Weights of a small mixture-of-experts language model, trained from scratch on English Wikipedia: vocabulary 2048, a sigmoid router.
Below are experts of layer 4 (counted from 0) of a mixture-of-experts language model. Rows are named router (the router's row for the expert), down (a neuron's output weights, with its number) and show model dimensions 0-255. Each number is 128 + 32 x the weight over its row's rms, rounded and kept within 0 to 255. Numbers have three digits each.
After each expert's rows: a language model's description of what the expert responds to. This comes from a sample of Wikipedia text that the model never trained on.

# expert 24
router:115067151153178113202096178139090113158152156124067108188132125087116131085116172106089155165115097147150121078182151196145105106126124129120169105143245154126086178164091216121139128121239155109132193065085146106122141128085148116076112082141108119112115130156122136149140118143106121133143114216114121155111106103159152066118130105153122124110096114129112117130106110159093147135109158168163144180135076160147172142130190023122103198107104126131172134103211076123156110116135133119127112176164133100060136144104136108135148163157176119115145176134143126085121080112120125145104161143149154097103146083178121130144112165134100137172049095125119148118160087150076118107151150145139153103123127113136156174144143122091135154136085114112125125113072117106107089098099095
down0:114070105159101142179124097137139136156125130140092144133114147152101205070132103143120093093152058158111108125083133120161133111151117133096102133122141124157126173146091167144159170127090123147126130115111123105161117138133150108116136131078145118104143077074190105062122090139085158110139128148105140080185117136152156154121051157122121133157134171185153191122153178133144131166143167108118161155120162078153081152130220142150115117125102085104139187149158152177082114091118068140186190080096144159153170126101099113160083125116112119088073123121170096095136114137140111147117144118131063134170166173134149164188153103191084095128114095193081117059153183147116201150115110148089093167117072154132160113085174106139131149127080124150108182104171105101039173095080150
down1:100090148122105105136105114087107133097120176094128150158123102127121132157070169152127152100088159124139138121173108133181119066126073106143111140133110067115145102106208138132146161146156093133192067075096139101146118178093169133154131130170078110175084102177231126147116049114127119192163155131102121115095118083112102137138080130145053146119155174092124102119135153165084119121086121149056072158167157110138143078132140151149113122133106163177133156125135132208112133101105105114162152122100173173074129161160085096075150119122057090160112097126097170106174144160151137174160154114109188113129116109169063139118148127075121173175136136109162121151117117165193186089096097091114174126173143181133145156162105201114075109133138107113125166147134077151095131097125128
down2:111085156122139097146083119122125187116110054156088103158109112144111163141130117132166099132156120158137148076117152102100150099121086122106139172122116130156124163134122133150143104165088108156113090038107117102081160097121168116160183094163151102117139129144147143088100103092146204194191120140097128138121117127162113074052162103111091104100117089093193152140110123132193131113116128145138101084095129103091218082136185154096079136110103141094159144097125132055123073123145193113092140101161128139148121139161189124135102166123115170135158147103171110118106118092078067133108152091113143113084150119143078164126182174142150124136126089158131061213178134108079131146158078132103148132152134168056100136188107145136111119150079150092185152066146120156129178065112067
down3:098129091127089102113143066138108110144111122098102139105212154075128134123116116172118162178113119133151117139131128135072174196141108073086155068116169133090166163151136093127149166104097092126130156180149148093112128143144139125134122184062110128118124172087145068079140204057103079158197108109154130098146126140139109128132100130100128159114137131136048150144109120170163133093176133114118054051139125119080129050137181137077082150111082154119198157149134164074197136098078126108100153126105132114200079116127080084132103137074148155202119156169113179156134082079104126124116137137154140154146139110169114142128094128134158162126127153102128120105118117140092114034149144090098158107099087162147135101174086101122105113148122072086100143123138126154156137107182177
down4:146133122152079145162083066081107152130131133129120121131143133112174075113152111132144194100122133124149100118138107137144062103109105134091104074073111117128083124123153109095154076180117102113094099147114148128150147199117136158165108124078169122160121133138133113156159116131103047170110115188097062149145127143159146117140175075111115087103162106131110074130107102107185112154134142125148114108128093082147080106116199123061115151146171124154148151201062096167101090134135118155145095096112194099146153167123029139128127130185161166087088206185159124117122136149112124166090164089165144105178188092088100108095113152096098189137088092144123152186106174116135066133160138114116181131104122090048189138103148161104108061094121101160143138078132148150097102124139111
down5:146146131170093190149086109101102113097113113100148137055109139168150131149101196055154062165151096127128145126120111148117114073155117097137123155158189143208108094119130116161204107145092139196024110142146130094160091130174097108151142169126094137109157152125134080093129161090124134133077149130139086097103149083125129175093105087082113145140088117111134047132148138111130114170120186146183160121115055163095115130188133175158091145106190134153162137181142106056134199138064081126138059121164135165164139125104170158111110166098115109146137130091137143127120206174146127139088118103071121113112121147171105047123099124159157123153134099113067120066126122134133143146124150100166109126121144111125082183154149092079136130126176109125101150130155123172097115131167138
down6:153104087123143108153169060126146104134082124132124143153147163135171123130098116115060141213071082095104135145126085170125154110159093151083093117140204094120099101128143139172091068146102167124180099104063082179090132085102129179076224145100091090081145174060135130095101111108098052108187153124129126109156133080076086134129133117102167163143138135129196149085116129168131110141146152186131155147128120092155146121108126105089138179144128140106123088120107114133133086106162133122086178155101142142184087142163105118121128086130135135094158203111079135110195138106114106134071141093090147105138066106159147139129152167107087147120098099150077128091108138191125132099126139158111131147137194120122120176181116136170103104110154202163078086136100132181120126193102134
down7:048164049153144095188103132104058146137175097151079072179169105129132177155141194126137115080123150159133119159145179109108128134166189172125041146175097128156139093140075108164150112119141103115134179161238077108109106151101143095136076085138121126100187124133140144133147162147109119116146109140135143084176111150077182107135099173112127128121126131129114108113116135117159181121061126192142146122151143098148166073132123141141113142157125163125176087172113124072121115106159181092117112144116158130108133137103114125154106108160186089172123157123105158171122145206148153138111119099077121138062145084125136065140138083091114171169147109132136178098109139171219156075104078165120186141106129098153103107141131138149171157183144106107170161088114135131138126153134172
Description: Plural and name endings. Word-final plural suffixes s, es, ers and ies on nouns and names, such as Royalists, Yankees, Senators, Peters.

# expert 34
router:140106143132191100241107162109099121130143124118089099134125161135175140080161183150093157140161082123097170126179156117138122053134102095130171124138196116165112172140078159109149116124183154092126245112129153113139116121117174064103117035164099116093128086139113157128102122172127125153124097216132140184116083091147128093101108135165124127139102125136107146113152101117102162136160155176163122175082092108147154131161162053114108243130116150116140152171191099133180112100133130136135068165169121085036127154113127111102102158158175092115145146155117184118160075143104120141133119137140130094138097106180146126143122123066068136145108063111136109091161159122106101139145155137143140118102143143131158126143141088076111167165101123152096093124104132092117108153115146
down1:122155146094134077147163105066138111165113140178131082107113116100130085139120124112129095117098097192137171125106084119122160126151164092126130116096140166161142097112180121133197107124175174155111128155094116147093092108094151152196095160121123144131141077117146111104071125097118134121101081130101154175081132055078129111104085106128109116137160132137106124126127066148148108111086164154111140141175086039111134134113106151150143178102125131146064224150131154080096142084074117078137166094118143110108076114115122077059065141141173176141067185169155176105098116116101107061139078050133057211146127111148167087099144104064164149127158147126117148083099146143194139102102114138137114168146133123160123065107112150101153122180126188158103114109123127094159104147148158
down2:187143123170078060106165165157129131176163112141134155051147143152108087126096095147079155098150171089113203123114096146175178081090128111140106116144093175134123107118090089148113182146178097142094118142128159088130183116149119108125147146175076124145168142032179104182135097168130115102140090080137141125168108108126152150140096124092138120169086072161076124094108137126171122113080126088053062132122089184170132175145152098144101067146181062164160150159188127117120119096099089101146103121089171184103120112110159119110099155150060100123119137167090129101137152182114148120145134108169100158134163112124147153145184089157110105132095115116172117098093127125093172192110153114110150132171119108126147107127149102141080184166139094121150156164123157072168128101190185
down3:110153130118131206127116133122089128159138133123106107136127085155164059059135093054109151122125113105155197162152136086099101116194135144158108180104089153106176149155124095116070080174096143135129150189173118131148119105063095116171096132110156116148165133135111190103085115157143117081125175156141108112132162162130157206140163132098143150080147149131156172090069141161106086152159179117102078135134126140151111166132148121086188134140160135002154115145152112088123126121112152168148075151160139084121140082153118100084108133165102181140115137173121135150149164129142115073140142101075129158100139109103142142141195146151138133122053075168142108190110141096122150133089128151112091130160128163125067177123151117157140170199169155209160179153105134107084090132099134
down4:083154147134123116084092161118127108074076165193104155087156144149090114137110117117114126141137177078157156157177118131118099184162166172135089111127159085139089130176139167119131134084090066138083199141098123086132129059010112141153125129177125146128156139084093119148118165090096184142096141156128126122103100117139120062121132145121136099156175088161169226075103107123099120147134112123110142154141091197059161151129066107109171103166106155131101173083147078124159146109091130095094120124167154077144083176133161131089155112120103195148136143144150146142111099144100100102123137113096106125120100125176178112160100088146104121147107117139094094131112184065086118072146141087127095179095114179155138111168158129143062134042160132092119077119139122166151176135127137
down5:188159120095086163163144154083098160141125151111101132128094073117163165136118138141088160174154118128163160143076180140139096090147110110140152135183110109161088157125121132123152149130104136088170160133158077072120162082118127183098150079166100172131147091130144150069164118076099157146113150113091156135148190071068112108188113148145120145134095163136146119116163163163136143129098173124066128165128186095086132096158139149108134111102156154190128185106117170124070145099109117089027065153179145195103161087081088138107149089106151123092095155079128086115143104139157174083106119161105128161146118111107184089143117117092043122132101112157178129099114185136141047108097123157144112147119085202083128092125129137127140050162162172137186164119117107088122123123111123
down6:117128147113151141139072093107127213125121122107106077066104091170135111128115109143073144102187156097085156139076157147043157117132148093157181096112147167137077151145170129130120160150089123148161101123143124118176120090139106125165136099116176147114099145102113126087143123158139163142096150165115107160162147213098077186131171100104142082161061074110144130101133149157200108093138129119178186136165105182142111098111172123152151130059160160102109127168180108117211105095058123141155146146070154107086193157130144114128148135124132149102160180086126165136071152107097175152115125111126202122150088098085194109106098126126130115058112168075070139115102132144164084147130138168114067157128156133110094107097126142077129140147114103137090082077148144078121106165109103
down7:133144108104119129126143161112133129108090093146128147136148081114116225121122183143149122159108175159170099146139110107104116109083141090086130101080135109141156163077156046071108146206142118197126128159141141110169127125139125158176144063170153153119099104162112117160075096112111143133117100133104127118153134187147150104170134102173203117106128177164149072154173108155100163164067177114174125101133122154143193117098078126133120143097173152151177114095087076192072095053087125118146132169107058160184137127056156085163150130185102131151151122104119162058147153067109110147105112134171145117078151133121156116080158127095146100174107100131149147164086145092090172153049116112096045135142115113136130143155096139117086124076136103171140112119088132133147125154109132
down8:134150104140150164142180125111184146113160157088144164122129147136190125155089128100186136032144133105086126120143079192141101112152156130115091141120170106073097150121142140123136178135111114078154132106109172167123151125093134164131196064153172120112133091119095142120141102105117151222195065114132089134153130137108163115109060070123165158102141097110185085120087125156110136086162104154128153095112073174157177109128103175193141084132115146101156104130145116086063144140144162182172175151139160148151151137121107121164151170173179126146151138150128110123140142162127151122173152104075122162112128168143143076151152118143118106048144146205076100149082126118141153200152134105119153159026156077155102101174183106168180140113163099109176122118155101136145122131108095
Description: Prepositions after verbs. Prepositions after a verb or noun in biographies and descriptions, mainly in, from, at, of, against, between, e.g. died in 1981.

# expert 56
router:144109108140165096226076149125124113123124099117091151154144143111151116068168138159097136156131074147105140110208147114134129000125094090135153077101169162166103159135053190092153107111169136122121170130154143129110130141112121076074121094118110118117110114157130140144122163162135101100142096188099119134087074067140125090098142094161137114143101090133131124140122082151128136100116126139177117151110083134123147111119134061108098255118110113122143114133206063141123128051138144139096075171117104110048141149074141118149147163160163113141148088078108131092169049113100131119130127124141148088097061126138123127147099154090048142142100094147125108105155109142126150136146142098125165127116126097140143115134136074071108121144112120096113117139047126080153119095117172
down1:100128104137185123115103152075169103108142097117169137183084089104127158106122183115144116090205177156129160126110145176088154162122119081136104106133106091093146153130082119105110166153117107134134133163147112149137103107167163121158118126165197121163090109186202076120147147167092128148115136174120173085151159140178091113087110133085129139182157109119150161071115081101118115088143153139097111158077148116152113147104128113111166117092119077123114097101094170126113151138200117118103184162088090134134154105091105101149180113169054112150175045212172100148140119116157153116107155173130138079153147171142122099093124120144077138134142150104109138186079109092122123074104096157136117197127142044152077081149159102120061125150093115130078115101127116062050115157161169
down2:133182155120163094090061127126080155093141069105099073160129154139154132098134184122093133119122108155139089087131163119160117142129159166116120097114182153182124106119124108134125097166109130077095102169132204140161143150110079151151142070156196157138140127075086095149155043145132077112155173075062180129088164050132144095083104137092130149086168227113121127105102131082093157115146125156140146127144122117108120151111174138183115109124113131129109090138135100112137134120097108139106109173129172113105140201151099119071142126087149109154128130118159113126130123143182094142109137103059076132125118095101130117159148163100167114099127155137122098087119144187167179139083137047136121179105062081119148119186182120094109043110156081125172110135094103083145193080123138
down3:102056063106051046178192166145128178175154170117094145147160072081125090164167089069125178184132129111177127117090146115116103184152109118126134094078155127069109146100074136168110215146114129169127165116155114157187159145094150100146164118151104147129103137097175137109141063177060114104085120134149165133134175109098150135147082141143102144109081143136122119136131103116073115170109118151049096104129098143135156050105123127153157151128127156154156164153163112077126125180138102143119111186071132099122142118122167110149134116120094146139101149068109128183187114138154129125126102057152082107161151113154189115150084136171103146095136111111107107091116120101089113175146114147172144096091111113163106146083113083122100052156135137143156126143118048165141111111134124
down4:160151154134119121101157125107117079101089108140129093162094080137170061154170143160148123124117105090157147170139163149119123167152155167192114168111114123145065150168107152103065169171124112118123132078084175075124123114118132156098088118132060131069180117090139171095129132165129131144133183126132126065167231136192167142183159140149138073155071103150101175141197152196166138171149125125130134109125069124061103197121117107141132094112129156149117108194132149148144089131140123090114150143146137051140139156173156125132126136088118148146169096187165127113120100113124125104167151107125113125070092099137128091089121148082132129099110171125176111167166088095120172156178125076118148111153161145169100060102163133119144120129106070082064099080121084096180099159095097
down5:139165122153109148114114199083166088127088139146138149214156113116161120123070061136114143101150090126127110085153147058157180125154154127115157130114159120096114147125161176161098092146164153158109132112160170141151115097137094167140140133121134094150144138085079116111103062126171132152158098101106076145177090079141172109120120103141201067128150097177101145156124126144188092094039135093143158157152134081144096159145126135131160141109128150101121132111127118144078124121162141122135149189102169147173068123151113134211130078112090038168045094152142123112137127161184136067074141104117166155131155166161109104150081132088184109062139153095121073148141092146096124113097165102167145099071100093150097088102133163145157155093124163135103165185124173147165163128180104
down6:118114119115074116162133171088178104127172179151131138149095126116068154124124097111152149099108117162147088163177133127127093131105188105129130155095085123162107102136094103120126151144098152153091091106128165100080139131106121127154133107167122129102110141139130062119172174094161112090118109139106167116134088123061136169142090217113076112151129138135104096141120091108152117140078188181164188117065105143167097128137150111163066149078173160172137105101081137079129076040154183190111135119190072117121169112125094147176173138133203125131087045136144070151137159117156097120160128129153111166077117123107153159166092069126099107121161114089115136078144124119114157126157140145086195083136048103041096117136137169141122163137102146138132088096186107107157122123142185
down7:213086089079115162123127167121134082146136110128082136206172099133126105118128077113129139102165187130124161106100117101168139140116117129172124085097171128158165109158134108144195127145164118128110113130102110128072167117144072146137152166112136085129090109131163100156134172164127119046105139069117125117115129088082159078105119104148167113118111133097131076136157125137182124097147136104143060078144124104069142168113142131102113137060136159174151131164202059165156143171164128143120131177153074143173163110126136046110160139153168145192123088140062136116167169199103165150155098119115105129131153104166162155109141155134153153133052165122109074176085095200159118089130093159068162124173157108141154102145114091124135179212137131085121183141153134144138089126143146
down8:132179131100128132162181116184128141106115155131157095154118061090117090106071152189109141092150124106112146034158130155152114126174137157182131137142072198163158155139121177154139088150153126115083085134140077125182086105080079136141133128121193170099107121139143184107135142096133169130178130131162135160172140083112151101152157142153103136158100157164121103105113089154179099121173142048109166154106152120092136092125127112131127103097178141107086128147134150136136129141143117174114161151134064194152130110087129120132141165063085245107135135094164135129130074136056119088151077158060127152136142130070173190126097109114153057092125156141080163131071146080164199136159107143146139162201152141137123080121150142129122107105152121111118130155096090118159104110180117
Description: Prepositions. Prepositions and clause openers such as in, of, by, during, after, following and sentence-initial In, After, With.

# expert 60
router:139092149108166089217094133130080102151150139123135119213118129123145133105138168141140111123157091119103101085173164185116156060112090082129182116148190150133083182128146190156155111124121141103111186119121179136097143134101183109076154040138125133117122135112116128144114119188101102115157060235110133167103081095139136043131120120165102129136124109140102146138123059153099177129103149156148102100144066135113163096105161041123071254121093108116156151104174065130141130096121115096107103168141112108088109121139135114130149139187161098088092149119120198120157092148123131138146136115153156083092068110167129157119122135125075120150076106154140122120161141110113128118104140139133126016110100127114145149156139101087138121129107133149124120126076136099111128099142137
down0:168148103132167142095140156158141136189168071138127102129106130164109074110184161204106120185128095073131115159172130136071098132198120178146152097112098142150123093079116117098112084203150116165156139171088125079155120116120138111119134126139193168163089111172119143139117155176154118147126153133130112131122140114149133150118111111091153092061092145110118120085147152128116114160135148145061148114119158111119116150163108117123036142182109136155126159173110102107106175195106077135090138146154124091110155072169127152075127141142111212103110146129126132055087164114165149132152086125165061121171158159119112118084159096125119123153102159163165052087103117092091040090180108183103130106093094132126109155160143136160085069120160172092139098065176108083183134106117161
down1:100132121126135091159190111118129148133079068088129103095107146117097141177157118140097158099129092103159111147113151177101132061099122143136126195144077198097119136193094089117156097138098102133176144152208131105125097105123119070115130143119158129123175068180140186103077124143133104125173118092119147110120173165109127140115097188107131159125131141132150125138150087133161148129146155149119124202144098126091119102115161115137158129118152179067146131149136159128145189099079156158087105132077115140185118133180096195132194137176140169163109177133124127106143145125158159079136186103120124178119142140060208107117104189144112118152116117148097122138132162105084166172107167148151197079117111100099114221096079189135118098189144123101164137108136145112179192143086203
down2:177143129190144099101106098145084130065138096108144147125176196108099178071131167129138135136129096102123145133091198049153122127160158149122156147179125160079114124136123114100112105108093067084064120162116147094134116109137117094067158091115157150163139138143077123090108112112143102126129099139117155160153163131054126155141133193153142138154137074163196155113155089141079131129152218109213166104140150167140126143173117182129107109069136020076117144187129080124077103132136094109095132147135142168179150167121156159138117136138169097115152123110120093130129111175111062092143083106200104128169149104096102119115131076136139143097143108178097128188039112079125143142146061117114128152113133108135109073114146139126101099100098073112108126139130148175179123111126157
down3:145094098117090080108113113137123161154105094160138134115120116110175109155089170088189157117123086099119062115150123086158116145134131104127137089129122109179096191225201129086133178201153140113081127140092106130161118088082106107130081155070157121112067075187130111142140066135141157155133127107126134073099103134176129158142129136114156097112164129089101139152093089140104173073124092123118058141141161133138149179117129078125146170128151095108196127151155161116133142123138141106103155178057119114179182101162191136193121124220146132114130126149087110146129099095181078041171121110123192080143160134109166160118083170093170037132101095100136117142111122108110103154092198121141102154139097163112140116123164126111102126161128099140122155104142140114145064106159151
down4:085138102073130089139111152130149128185085133123119093084159076120200177154091207123187118133174142098148135072150120132025149184083132138125128106095143161135124082130141128107036149150093169092130168137113175172171137181112114135092122129086181157145088155090122146163140128100159139152140122145118090144124136175134141141118157138118134166116125123083095113169167183176147202186136121110155161084087106128106110146124116161093098103129122089122092110180151140163102098118085186107160089099188140109186103154159124174130134114142162128071086095162137107141077135133134111155136139102087151119143125063129144087068145168127134231184113124111120166139104136101179104182143135092024197151158116116081135126129141141102137125149086080116099126127111154146120112117109096
down5:111145153109096127150133128132060133117183108056175064108141178142154153166092096161118172138067161071163127092105121136155157054095188085145133173126109122118133124156108105066093112056090160102137086086121127161136161111119164148192105100066094102166088197165141146133177165086152106102084086152131153091154123137090179088123075125127161064137161094145092183112182182112149101101107134132118141093156187109169157072157143082112099096130088097127136125142128058136142113143149179157109127149148136135120168036135140144103165128155126144156136092138108158149093138093124183120189149136123052121149113101072157120087111182139132076149196117089099125145105097141142145150126121141109146088123125106123087133155163109137164117124152082099174120143138090168090067115155157
down6:089107094177083100109143040195157092136090156122129164142128189182149120124139113114127090085151110174156147102144102122169079083111146093157108075131108162148162095183088126122086081185093167120155113179158160144112139109106177137143141151107151116129151152123128152099125143141158092124164150039111126168146114147137096123131092132177142126139079113118136056163125103124081136123166073201159109150187139091136125116088160150083102139090119127169188182125191074159117109147100146157142076118152059112152163105145129086101135146130126135125122119138115144123148142149064173139113188123162104066137131141126127089177111205150108087083135065137116088069092183092171125139127085137102166128109078138132112165068143066123157158114144104150193086129191077106163100115117122
down7:140196117103091140140111195137126156131144110093137113145115141142071092113107126142078160124096078182157144149121130086143087136060066093146124146161163157165165162127085112136155133130110156079080157133157148080128132125151177096120108111086113200147160147153165159169130139100146146123082138148182080084147157136060118089142095115128210113133128119101118062181120124062095128191144122122115162174175084088128059132153117161169158099167081107103098081126149194120168118151124162095129166130113156204147069156149106077153024082111150086174125129129120134148098147150068136127122093099103055114084134087111138155129124102119179135080062093088107118140096146128100108101133169144172147100102143187101106163123104094083075167109133110139127114117135157149123100156144150
Description: Table pipes after text. Pipe separators following name or text cells in tables like team, club and role listings, plus section markers and semicolons.

# expert 54
router:087118152118154095187108137129096145122121096117055120173111140121164157116116201132123120141131110153118099071142143151125143051112090085109178146156194162155146202124097144123149108126233150117119184107135146138101124117083161086055137076115116152127152083153100123093080133168109102119164071200121135148133128073182143088093155118206144125148137120119092100128103094130104164118074152164182098135113119142129162115118144109109068212090128127126162108182194114107142097071115149131128156171136081137072122129101107125142181124112135128152130187156132154093161101154116154107127164143124108088126108120200103108132145150072036136143115093093137130109138115187047138108128150108155095113128101139131144162127146116089156140213096129139089093152099185099086096091142145
down0:105190170121142076136132166128177114096132165121078148143114097110085100178135119169111129085129146146131105125059130175173155125140096118148179134132196168141136137156143140092095099132119103215134102124092075147123226158167113113164134125178141166080101168118137123149127142106204129120175155143104102119128145112151145134137119114173144187136096115139129119106090169163044159139105141117147106140135183118110109122128122121165174116114174086149167134011149123152067126093158130145093178118177133117161153174129019104120109160117133121094199167141137078142131120090094113087159178123097132114136128149127111174096072175159186196162098149154137127104123122118183114117072128169118130138146186155076104098154143100145095150110117090136184142115141088135119123177166075
down1:111104136116177092101156153165105107082160114081135094173120190147112122113129165041127183092138100198114094111145073156088120080155110123158113139122107126149099168121097132122118171145100080129171132052128097129065065128135142085120187182081154096127188173105110137141101148075096082160153147120122142107170083146159080129107159139149083104074142150120079142150136146147149161079119164163147168155132082134077100112197164110192145091081143078086125130127090134117139121095059174133174149124172131091131129158181057095138149091128127124187197106103130127085139132109087157144096104087148145124132077171086136143109159134157143144115064110057082085138126190159193179131156164138129099146143166148124106146146147123103125125139124086156123123200084143104111109132126130
down2:112099130213156125104130151134058113114071091158076166148079121141059120123139166102136160155150179095104108092147067132183116168063082038081166122146087123123159147168075087167101152118091102150080120081143107160141135115106143198138094194109108116119125094141163150103115107187123117153125094044094080116122104105126092181119129107105127155154118121131131066148156175126125077138137151129107121112114145106112138106168107131111137125103112126149186163120120129116090117165196175161095133153112103158142110097144133060149153128064150122141110108190162111117115139196123176144164080115110121169129097112117095173189105147147094138056139128085176133145158146180069116115126146127123100176137130186115126113142161182121115133166145186155114120187122134067127074081174158
down3:120107112107159157149137173083105127141077120118150147168159133087140116077134084138137110144134157130087151173092114045073132103100127120151163105123095135156065133137119176207110169150103181183123126095179128055085103145020145091114079168114096180137118108089162158112112112190138141132100104108142120124115115083150119133124142168115180207116103034078079104093101125098074144044117108129109121128139118145109082141153114124111064160155155086057129139156122123062175105149122097111128104094150113181154119115130110163095122105093114124075120157151115147094158101105116139117132126153073151115101063136111142159077136113064197090106059203143102118148173154137098128156122143100119146189140157048141133117144112156127135101150101093134098100111110104112139093112144124
down4:136075099141072174171141141115061158132149115118160150150158145151146105148163119092167096141131090136131199126149124183168114079108151130216072164112124089094169195147159154139119149171102141149121122153097153134136133085128166192132150116159166137133137138130130129160114166137135092086100081066153133103165148113104141122159134096126169145082075167139160140134143123146147151179157062139115178105149139129120101138107111177101068101105116088126165170094121115084130126099131107130154121172160173093129146109125106092128103164105150089064091197138145121061118115147076131099119113077144172101156133126214149115106101127121165153139148110153072067153145229123150150148064072144170036156081091087175110092126071078130126174129184122101144149141076146135104131111159141
down5:106149137137122155132106141094125116154158151112073108189126088089113170113168100079084075109116188123134136119148138159077163173141105169090110127130175156168153185098116098145161157096156187121045088124145122133165082125157096131130139141130211089130146130123125114130162145073139111152193103105100111131048147177126094177104156136158103141101174115085115114128171173122122133161077179134100133035153104088159127129180119139083118147160167180150170138094159146123136183113113065141184050122145179143167182086133159112187131138105140160088126141092163074169160120110131090088177194123125154118163153136134142156132210163136102167091167184096125111118160165078143137176138110107162102116163097137129142182127129125099132101121097053119147138117151124075172151144133128
down6:129125146160142131155133154166144134140169094117160093125142127144131123165052152163148115114137116093164122100145174143155131062119162130108120103174148130132147081123169076105150089103092235134120031072114132131188114143069146163127127173141127120138079154123116166175129132131057094150168160085141108139104141051106169166152072163105147112131142174092129115105143121156171155117125181071152136131184161117117154180107109170153218173147150144143075093121115126106158145095134140120137143081136117072192123097164114167116078073153125130132161120121146089089066085131143100164099107110039129098145134092069132135114164154136107092080104176158133122105102105111132118135184108200091122137096162101152129123082090125160107171135102167076155154147098171099108114160203134
down7:110121126110139117123121112093094161159149137150115120110169114099162083114124096136148220147080112167158109159130175104137120044129112143136117111128052129087064095123131117092129150125126112135133150088154142074128138118159080195093162099107102108073169168158106100146081107134152102161108158091148123107106122201134112159064080170146115106097159106177154107078097141101137176106171114163150100067154128137118141113087140162118136103126195143147125119145095122153134074154115085124101104122111196130075150165092123059125168178118053098097111116116098126117123138212091044138184137157148120200102113125120124092130088066162124164116133146184192120110169107137153129079145094128154100165160167126096081140116135159121148114106031118129113122091103172133169093135186183
Description: Possessives and word endings. Possessive apostrophes after names and nouns, like George's and plot's, plus word-final pieces such as che, ine, time and ure.

# expert 12
router:135103133129186109226080186114155115148135123136073129165112148109175141072141151157121125150161128135100166089148147106091178082127097114163177132127190133124112204158079174102182124159161155061117201103156164098117136138108140066045141080167130104112091135119127162128118139147150097140151070205117128124131085081170150096090126119164137114148123108128111129138108053134127154137115137150149097154129094133122164111099147058100092229128078135137158147147216057129150106055120128137132097166156108131073118121091138127162176168134176136149126110117158166100183100126100116122139119156158152070120075090206112149136109170099059126131073104126172118126165142113111120130159113128155169108100126120127157113136110138097124126114121095101060109133073148086123093140126131
down0:205147155109105109160081198135163166084151127124115082087114158134150064148144145125121051070108155091099153089192122073150144098137141134138076154106143090145102182138128090111145109138103148204142151102153080154100156082116134107088118091185113127183142095146149208161137119158110148144105172172090157068105181171100101176119198074184167142103177076116156119090175151133143130070078065170090165168132123128121082079101130149096106070134122130178115143121167133124154158138144104163161099134085127124114164108126156113080096116173164169136094160134144128090102162092151133096080128114109136092151156140086133133109213181149119071201106125101116123162126154101133126129129106159115131149109156201095136121171123110160102137165105102098095149135120097133157098155142167
down1:104130145080175116163136171131148067128156128142150141119099146151117098045142172086138125095098134117117128123120128103125201193043103151123091087133054109098070143132106131150131138090147115150157097164087139100071167160174111166122100114138151108139086131194085209121098118130137150047141092159131145103110184153122133207077083157145093122106091132119110092173111095136157101065145107143105112079134101118142110185151168091166185162135144118160136131161149157170162126130078166119091092090129152130119131066135097094078054160097120128115114143090118111149128118078126143153213131151112179124115139201148127138135082093160086109161091100110169124109102104127073138148122168129142116141113167160082123107128142105052172112163129099099104113072148131155134055123181130
down2:175109130069099170145126120106179126164190167083179137112101118040114146126139149126149063160158075098126119165074066068110103123097093102122147147095134102153146094130133100179109107105120118068160121139153089125145156148147097151117160147183159142198116080131128140095140121083194086081108116109116203100070058134156143117179159131146067114127063159119095157084140091093141205160197114098104130130031200116165169089126108111094131113098093126104114101149090157126153129135076097100111090094154145128125172119174128125113130162146135105180197150142098133129131172164131141157126113105085138118123147160108147079120130138124135160125131090105138171118131182163119130143115134159066160127098113149128168148085120090107102069221094122131073105134147163120101147138107139
down3:041081176136069117153157151157088136117141096139102154118120106143137104139067093130118118130137160186121131104156107159165088156113121091128133166139105114107142083081135098115081107161081148117151108118103104147142105117116185133090120163133081113139106129097074145090137142110114103114115110115090085170116157164134141168112116161155054165105179154095142110095193194159119176156158118100110086117130115052109180134081145168107125154099161062093160032126113107122159069125149118072221110148143143127131133135113190141081107173176098190091180159139153162091121162107176113198147150147152124107131067115146120138082082125158102105161163103123112147134116084132085157130185134156069134084087147130119107142160120170196137168091101122100195117125147196110157126175132122
down4:106109139143111180153043112083052170156129101134142171150113132174146179114117091108164139150179111139128095155198148119104107086113160119096136081142106087066172130162133121151124090133120169197119132174093109131140116105121172121117077137203058092158159116163177133116154093168104179162121153163132141149101132137126084091125113146087142096119067137164160145124086141158136123166108122093111115114121140164093101113106119130138108129156114205120075095151157089139146130137115059070112092104175112092096200127119116167107075144140070101086075135138100141133129154118140163228143180155079131152189135122148156134129138096121151110116058136083169083148111092130094184187069073096096156124121107132152134126120110190117117081158128066140106072156145181136148144112135166
down5:146167173114174140130118132107130137118141087173097106140187094177129138089106155134090142153136141122179167138111143123132104126175116127119173129121159062057135121131196143171081133170151153141148161093104141127168116106110070165135113142023113153082095099091093135123164100138151140068107162133097147120112124111082104131134068124096093106105170115140103121128143161155059143125144163108126101126145123116116123202188090122092108162163135092118134088134133189190163171137071109134108069148145092112074167104119168123154127097072119067107131176152131150149134151089166149110175167183090121113198157081094150182162134118035097167132095116088057109168120135083164120124151166161105085123192125176118156132130137069119125135168122129168090143117136145044092105180126139
down6:156097212102121173108142117112170131142078130143092201135104120147119147159127096059132156154118170060146124121123162123148125153124157123147153090127112044103114140146118177145140110122147082111131089093181144091180123150135160192133161135132091119171104156137127097090136135078162094129140147198109129073110134152135123155205181132197117129102087114116142066171088070144117077152099104158112106083133102176191148170138117194205101142119163099126154113061091189086152085153181141139114171125096123147137134210130114150133134095115118134114133098140108136148100134135131134136127164085121172129117118095073127118106095085109135172145080159060111130076147162165115124167126138127125144081176132086130155104196090123161114220113147043104135131149129123148113089078163111
down7:104120122176159152166127096142143125079155132132166118093129182156086129190094117090131059150096151123125142122091165159097160165172138112075167129111154118150182127175056102116143120130113137148160104080138142091137112153148140101117069143159171129114099103133108117089172133085179097103153091143150083179127128115147091147098147102110087132115159172099067111145091140162133119135132173133132161143177130115083137117104112107204152067186161087073045092154172187065156162177145107163098182149175152042070118128126067128097132123155205124143128124160109161137123125135168136153102167129067093109118112136055103111172169147114115151117142141147090092049145105110160149101165134100102183138118189110061142124130155146119159126116158130078133136121180100160127137149203139
Description: Prepositions after verbs/nouns. Prepositions such as in, for, during, under, of and at, following a verb or noun and leading into a phrase, like lost in, claims under.